Weights of a small mixture-of-experts language model, trained from scratch on English Wikipedia: 32 experts in each of 9 layers.
Below are experts of layer 8 (counted from 0) of a mixture-of-experts language model. Rows are named router (the router's row for the expert), gate (a neuron's input weights, with its number), up (a neuron's input weights, with its number) and show model dimensions 256-319. Each number is 500 + 25 x the weight over its row's rms, rounded and kept within 0 to 999. Numbers have three digits each.
After each expert's rows: a language model's description of what the expert responds to; "comes after" lists some tokens at least twice as common just before its tokens as in all text. This comes from a sample of Wikipedia text that the model never trained on. Tokens count by the router's weight.

# expert 14
router:546522497492516517496549474495538495474448487477503485539451448495502529458545505523498514505503476478464525536528494468501491517472512540517506496476477482523498511487503532514506502525530507
gate0:505492528516512472550481525509518492547481501522460547532462452497478533490545477486476483500489492514519499504515505500514495496486546544508503500523490506521507507507533473474546467530482515
up0:465462488456459489507541459466488493546536532524504513496488531482477520503538535478491469517497479530547514482491483540554477500532523491534517527524490445492509453508488498477479491517501500
gate1:474512510484511513478472498483483479510499427539500544517486487530520474460537528491502498518495478506536497464480510486532539496489514526481513516501528482501506474470490477506480466507497515
up1:546442529504489469516559514476500488517487477481463481530490491512537478529447479490496468485570511486513488532447489491525482529512467461484492466508479499521501465530506537525490463500469505
Concrete noun stems. Everyday noun or verb stems for objects, places and infrastructure, often before a suffix: port-ions, bar-rels, wind, railway, dash-board, feel-ings.
comes after: " the", " a", " and", "'s", " b", " f"

# expert 6
router:532462512517455468496500493512439508522500497485502507492495497518492516487481500545533519483500457514458511516481498516483501514504535513546483498459499511518491493503456479494505481480538476
gate0:509482481542493517491513534505521512521501545465511527535471462491477470503504557491496532489539510476490453473521475499499446476519501541497527464516498469518540524548483468485520508553488516
up0:479522500467516494499516520468500509510538506515481491467480500484474519510525477479511509512490516511538438483451551503516512495510469487517488533540464499543530472507538512535490488481505499
gate1:474507458478490509503490514495485492529470533512489465476552477488521489556510532519459472531489513498491516478500532429481478534519516493511502520539533498509555486458486493470459548503502514
up1:436503470510490479499499479459531506498528488520497430467502515489517469446532511535527523494508529464503507489512498482535511509498445532474480504493464506495506507482529484499539505526483503
Place names, country codes. Capitalised place and country parts after commas or pipes, such as U of Uzbekistan, United, Province, State, and country codes.
comes after: ",", " |", " U", " United", ";", " Country"

# expert 9
router:534467495477476488490448485540501473521487543471516505506501507497484508473446490507493507484499513493534481513471486487438525538503521499453456524506512496517433510513472521495541500453512497
gate0:505541507525497496525511548505506450492451491499473509485498481547483498482533481562534547510519486454488553477526509466519475466466478500505463488507434527527510529524517522493454511566476519
up0:494516496488516469497517457467521473498472550493500489476528523526540531510540502520525524479498488549529533492509494522493476480532511511496496560527481544481485505504503448516480505526513482
gate1:503515485490495530517486519463467473491495515499512529487567517524453509518479483532520479485531518486508508485524479491509462495481530518480531494522457535499554547493500538463497525487482523
up1:479512535529509518479490522491531511500530441475496494533445509512486456533495498523490491543484534482493523503537483513517523499465504527508501474535455494469520487446500484453503533514512464
Name-initial capital letters. Single capital letters, often accented, starting foreign personal names or acronyms after a first name or pipe, such as E(duardo), I(şık), É(lder).
comes after: " |", "′", ":", "–", "|", " \""

# expert 17
router:495529482506473533523554522473512480501477475493526530483484489495487510495502467498536479522506501497474494516527517499510471516496497509489482476517458467509488488519450515544495486480487493
gate0:531480467495494464508481474532527500525495509537481500480462520458500475492503511504522525524512531516514477511517516480508497479444470480527513504503477523494521481499541531500457481533498487
up0:543501494456516481467501434530507492484435463497515524497472464475464531486545494462521510497514509493532469517518507478484473468503512489539497510501512507523455505534544513499522476516506485
gate1:488515515513485492482508533520490540476508492481472514501468539523473531486481507498499542490507490519551466491513488515519524453541542487500541500500500516485503519477460517502496460533525561
up1:521480443498512503461480460555489487501531457499483458489481480527468521516533483489477511502491491509528522501468504486517514512502494508498493544479506481503503522479473498486462469519517507
Latinate word prefixes. Opening pieces of long Latin-derived words such as expl, inc-ons-istent, cons, requ, def-ines, dep-ending, usually after to, was, is.
comes after: " to", " was", " un", " and", " is", " were"

# expert 13
router:517491492509507510491509493483535528501512493571499515488521541484477503506470546550490511468487527486491484470495504478544490482520497502502531500511491496509655508483489501486473515492500511
gate0:473509520517460442480498526465482489541519482543516489484511501539532511487505494469485517508496525519475503491516570508511470470497525479498488489508496532454506493478581478499480496492481515
up0:533500458463522519498510547539487480482474506527526495521487492487479511469522519498508470477524467518497499487475447503530505523504464471481519550509523453534510490489473528512474521496519491
gate1:450539474473531467512452528524515475516476506489521491488451469513529481488560472443498479507515489507499492486514496516472502509494487527544496483480496497511438508495558503472506517503483460
up1:498520527480499486512471498446482490476472505510483520479512476545484486533524474485462531499546500466479508559481495529502509512480492517497470491481513474485422495520506483521465537526485498
Line breaks and headings. Line breaks, nearly all of them, plus == and === section-heading markers, especially after headings, See also lines and list items.
comes after: "\n", ".", " |", "==", ")", " =="

# expert 5
router:472507529471462510489478511519493500523521519450469533504479480526505464477480470494505501486483535449510510513493480487482497528516502542487503478507527483492503515542470556503512514498518508
gate0:484512490500495493532480479488524527500521543473483488553505514417500513511526509498494505527502478501533498465480466504493504476530487502503539527475517500522495488474506490509478508526510471
up0:508478467490457501498499504549504515518513495494446519481479504507525493485553541533440450554455493522522535521456520527505478502514468492465501517541478526501502518515499505520515472504501518
gate1:469480496501489482489488500526505430481527473502494494481499492505512516470515491506521449501539487536488508440462510453493543520511490548474510491450500541495497514477521526474491524484500506
up1:483505485523502523505502483470466491504501474524449487541511443518489486522557475524517465489508538501505546497516516471491502494484442467523541464492495499518483493510504519522529516523453521
Capital after hyphen. Single capital letters or first pieces opening a name part, often after hyphens or within multiword names: Trois-R, Auschwitz-B, Grand D, UK J.
comes after: "-", " the", " The", " co", " \"", " Mc"

# expert 3
router:481517465477459520517526496528479498531489488502461476485508483483527482512506538493508481504486502498456498526491447500498476505536482496485511481513526472490485474502440468497488508481491520
gate0:510486515513507498510469507453496461491499506521519454457545513481473453464479488510504469474542495471475486465516520500529510519503502521449495475522489515516515493513466462544475511525499482
up0:510503468529518521491505475538519511504513488521527504495518513529464491503533487461514481484561526518507476521478475518521452484519489493523499470493486531560509477543510495501488487505507474
gate1:487544531504481500485520512512482438482524502504532480537476529501554522465504542513479485518469509521533523459541542529534482501480488490521469512517468484538490465548511542495479500534510496
up1:487478559487522487476512512482499533461499507486523541492469520499454495440484532530554478492474484562540506461495521537486469485542487533496486514507511487522516495502525488499444488512459494
Ordinals and adjective prefixes. Ordinal and sequence words after the/a, such as first, second, next, best, final, and the th in two-thirds.
comes after: " the", "-", " a", " an", " his", "'s"

# expert 12
router:510527479467516525510491506459520521487500506577519498534520467477506516494505492469509517512484516527469526490504494517507521508499494519534518496462500488518593511487493523547513467533520537
gate0:508534500512527464523449467483503543532528515502481504525506440485496538480511508511504444506517492527497514512510489489472499514519514470502501522523513473466464438502470504518506519500450485
up0:571515477515522503464532498512505504486490500510521522497491474538517462501532487512469462472483524472445506516497507504511468508536510559513472495504528514495521493516490479497474522500501530
gate1:528466503529508513531536453518535522512460484548494518521535476512493488499465529475511495481449512508522521441489490513519490526504486504530504484507482484465499509488524518483506532489494513
up1:539494495515499531467503517523522512473496487497502477521531458559526492538486550500439457472499478496491558500509489511497483494543522481492474467554480496462514510509535479483503513490506535
Infobox field lines. Line breaks and list dashes starting infobox fields, plus field labels such as Date, Title, Spouse, Genre, Website, Total.
comes after: "\n", "-", "|", ")", " Date", " information"

# expert 31
router:494512493529523505515488535546464497504501487542499477450513489441486545500468501500529495504474554460498481465519471554495542492460503483493514470533505492494473487491545507525518504514476556
gate0:490524499497480446495541480471516498470518519526502503513524502504514509506528512489495471554494491513503509526489547515521481506498494505498506486473512480543508490494505552498531510526515506
up0:529495507512513490486477487488462499536494444487483456468459496512519491519494469512518538462527551462479483496504457493499549485479508484511542505523447496498515486512514481546458498484458469
gate1:535551473528476491500486473480512486478482499500505451528479508529517519550479522546509498503504547522528524491501546513495492507479479491463530487501498457506503486486546496531488505548531520
up1:466491505489475514465473494531501517517456488487512537512445487477437498458471499512474508497461491512541535518539533488505528457531507501526461546469500470497445557547500484484478479490524524
Clause subjects. Pronouns and subject nouns opening a clause before its verb, such as he, she, they, who, it, or film in The film stars.
comes after: ",", ".", " The", " that", " where", "The"

# expert 15
router:453504473493510497484454561492529529512530509491518501504514534504461473517504475538514496474498436498528504453523503516493504510520522496486496469514498515490454496485484510481506509490481524
gate0:562502499502463496500458511468460513492501538483440532530490487484449526520522502484496496479526526416502492509472481518521522517484522533480487517513498524507524509523484491503473486508494513
up0:530488471488494520489441534483484463486491539481479514531494508445486506477533517513497501521529503486518457497486453495510490492510498519493460495488479521512484508523458505482473490476493518
gate1:528506492537473512494505542454506517470462589447530487481455487487499531479481504528536518510539493552500475497525467516475514503481485459504479487503505501551565451502516505490518517514491463
up1:470459479513531469531450460505517529510465490509527499503502531473510525501478473459536495485468482450488471494525524519474535459525493496547472504557543497526504479502495505521495520526517483
Numbers in tables. Small numbers after pipes, colons or semicolons in tables and stats, such as scores 6–5, 10 carries, coordinates 38°.
comes after: " |", ":", ";", "|", " (", "N"

# expert 22
router:478522511541527480517511521516519503493508518513484472494511494499518489529533492476526514495555548491458473504493467552465499473530521505488511485508457530510597486468472535503513503492516448
gate0:482520510462499486484490498508509546518485507521553459526534548541535498533474511537525485493515480484486459540510478514524531515462459500570487501494460486528507511444487476517486522518506472
up0:481511520485480530488472486516478448530492513507499497511518505487492514539497498497523520502500468504468517479482488461551505497552484513526510515494510491488505491489521461457499498509504495
gate1:498489492484493467524538522523476493470522452517510526513466537458525461501494468513497497482520520454560484520475478520512531546474505472482486454500494559513519477504547489536486556503506493
up1:474480469509492526490472510516492489491490470520547579499493508501473487500504485477506483486496496552526524545509486495514521501466480438464535513521507523483453515515494456511475471477519472
Titles, roles and awards. Articles and title words naming a person's post or honour, such as a Fellow, Best, Award, Chief, Director, Professor, after as or was.
comes after: " as", " was", " of", " is", " became", " a"

# expert 10
router:516518506499517491502498480508501517487514472446482521534497531523541481479504521513471502478480453558478483477494454481490525504513476501492491498454528503464472497486497550483483474532478447
gate0:471446517509504523436538480490498484435510502499467521493493493487530489473527459493493499502474519542448486500516489483529505506536469491570515464528520483526507517478472480468472518485512502
up0:481476466495508520497476479431497467502486529504476501495511465465521518490543483546548513471523509485562473490479461545487502508481520525497453441522509524495495477532463471502485495514491500
gate1:528509481459448503453524553527516498531501512474479485527466484543467525490446488492475486471500534535507493537527516484525513485506426462498476503533516513539524498489540484493532506489463485
up1:493509528536469511529503513488497501478512488517516482543473496518512464473548499543495500457528541501524541448527523485505488504456506500468489480500475525518475544446519547490476514486475498
Mid-word consonant pieces. Short word-piece fragments inside foreign names and words, often k, og, ut, z, such as Škoda, Kfar, Maku, Krisztina.
comes after: " T", " P", " K", " B", " p", " t"

# expert 30
router:518472513564499496503496476503501520537497520512509477518514560501495532477500481469470522492545476519539520484483551515536529491473511441513508489525496463523488533463563485512509502495488502
gate0:500540506471538495484511511532452485464518513531477568439511506540454482528516552538509493505516526480456516559506519515491458528503541513492522512516458514494526510461488493482488540511472512
up0:501469500479490505534483491481525489500479478484504490527495475471465552500478470500526501442469546484525494462501482483511523483436460555500464526487517517526444488545494526501476441490520469
gate1:508518525509541516454500514471480463494497463495446522514504505518503471492516494501485488522464538510507555490500508458500511482426564511494483518506529539505532497509482481512510486482534503
up1:506504492512517473503503535528504482548508491512556509502476478520539473492525547466522509568469506501498537528502441522481496464504510500467479501445459529473484498471499446454536517458482563
Table-opening pipes, passive verbs. Pipe starting a table's header row after a heading, plus known, such, described, referred before as or by.
comes after: "\n", " ", "|", " as", " was", " 6"

# expert 1
router:528508492485498481455488498512492510552522482468512482477474480481525502508549503467483523515481503519485501507444505510483497502527516458520548504492511506520499521496531471487512514517453520
gate0:481554511511507495480501498514527510549482496567475465553511458503524527472503501515510482503531523528498467529488514484541514479528480498518501520486520493548541501501496516520451567537491489
up0:508527498499513505513470500487528501509496461505494489463537510514463507519532497492468509515490487525480476509487455482492478496516430536458460475496526488527518499531493534487487524450544507
gate1:493500525448488492480513496431464501498447547496562513511512487499465523516498481492513524501528512475507471493515522480457478498475481514479492487500486522491490493516530484464505518522489539
up1:524498508494503508513441499429499452485476499511484548521509511493497485549502453466522509478497519484511449529476463507465460507496563458487466512527473529477484455503504494473503508523490531
Non-Latin script and digits. Bytes of non-Latin scripts (Cyrillic, Chinese, Arabic) and digits inside parentheses, especially birth years and dates, such as (19, born, 2006.
comes after: " (", "–", "19", "18", "born", "("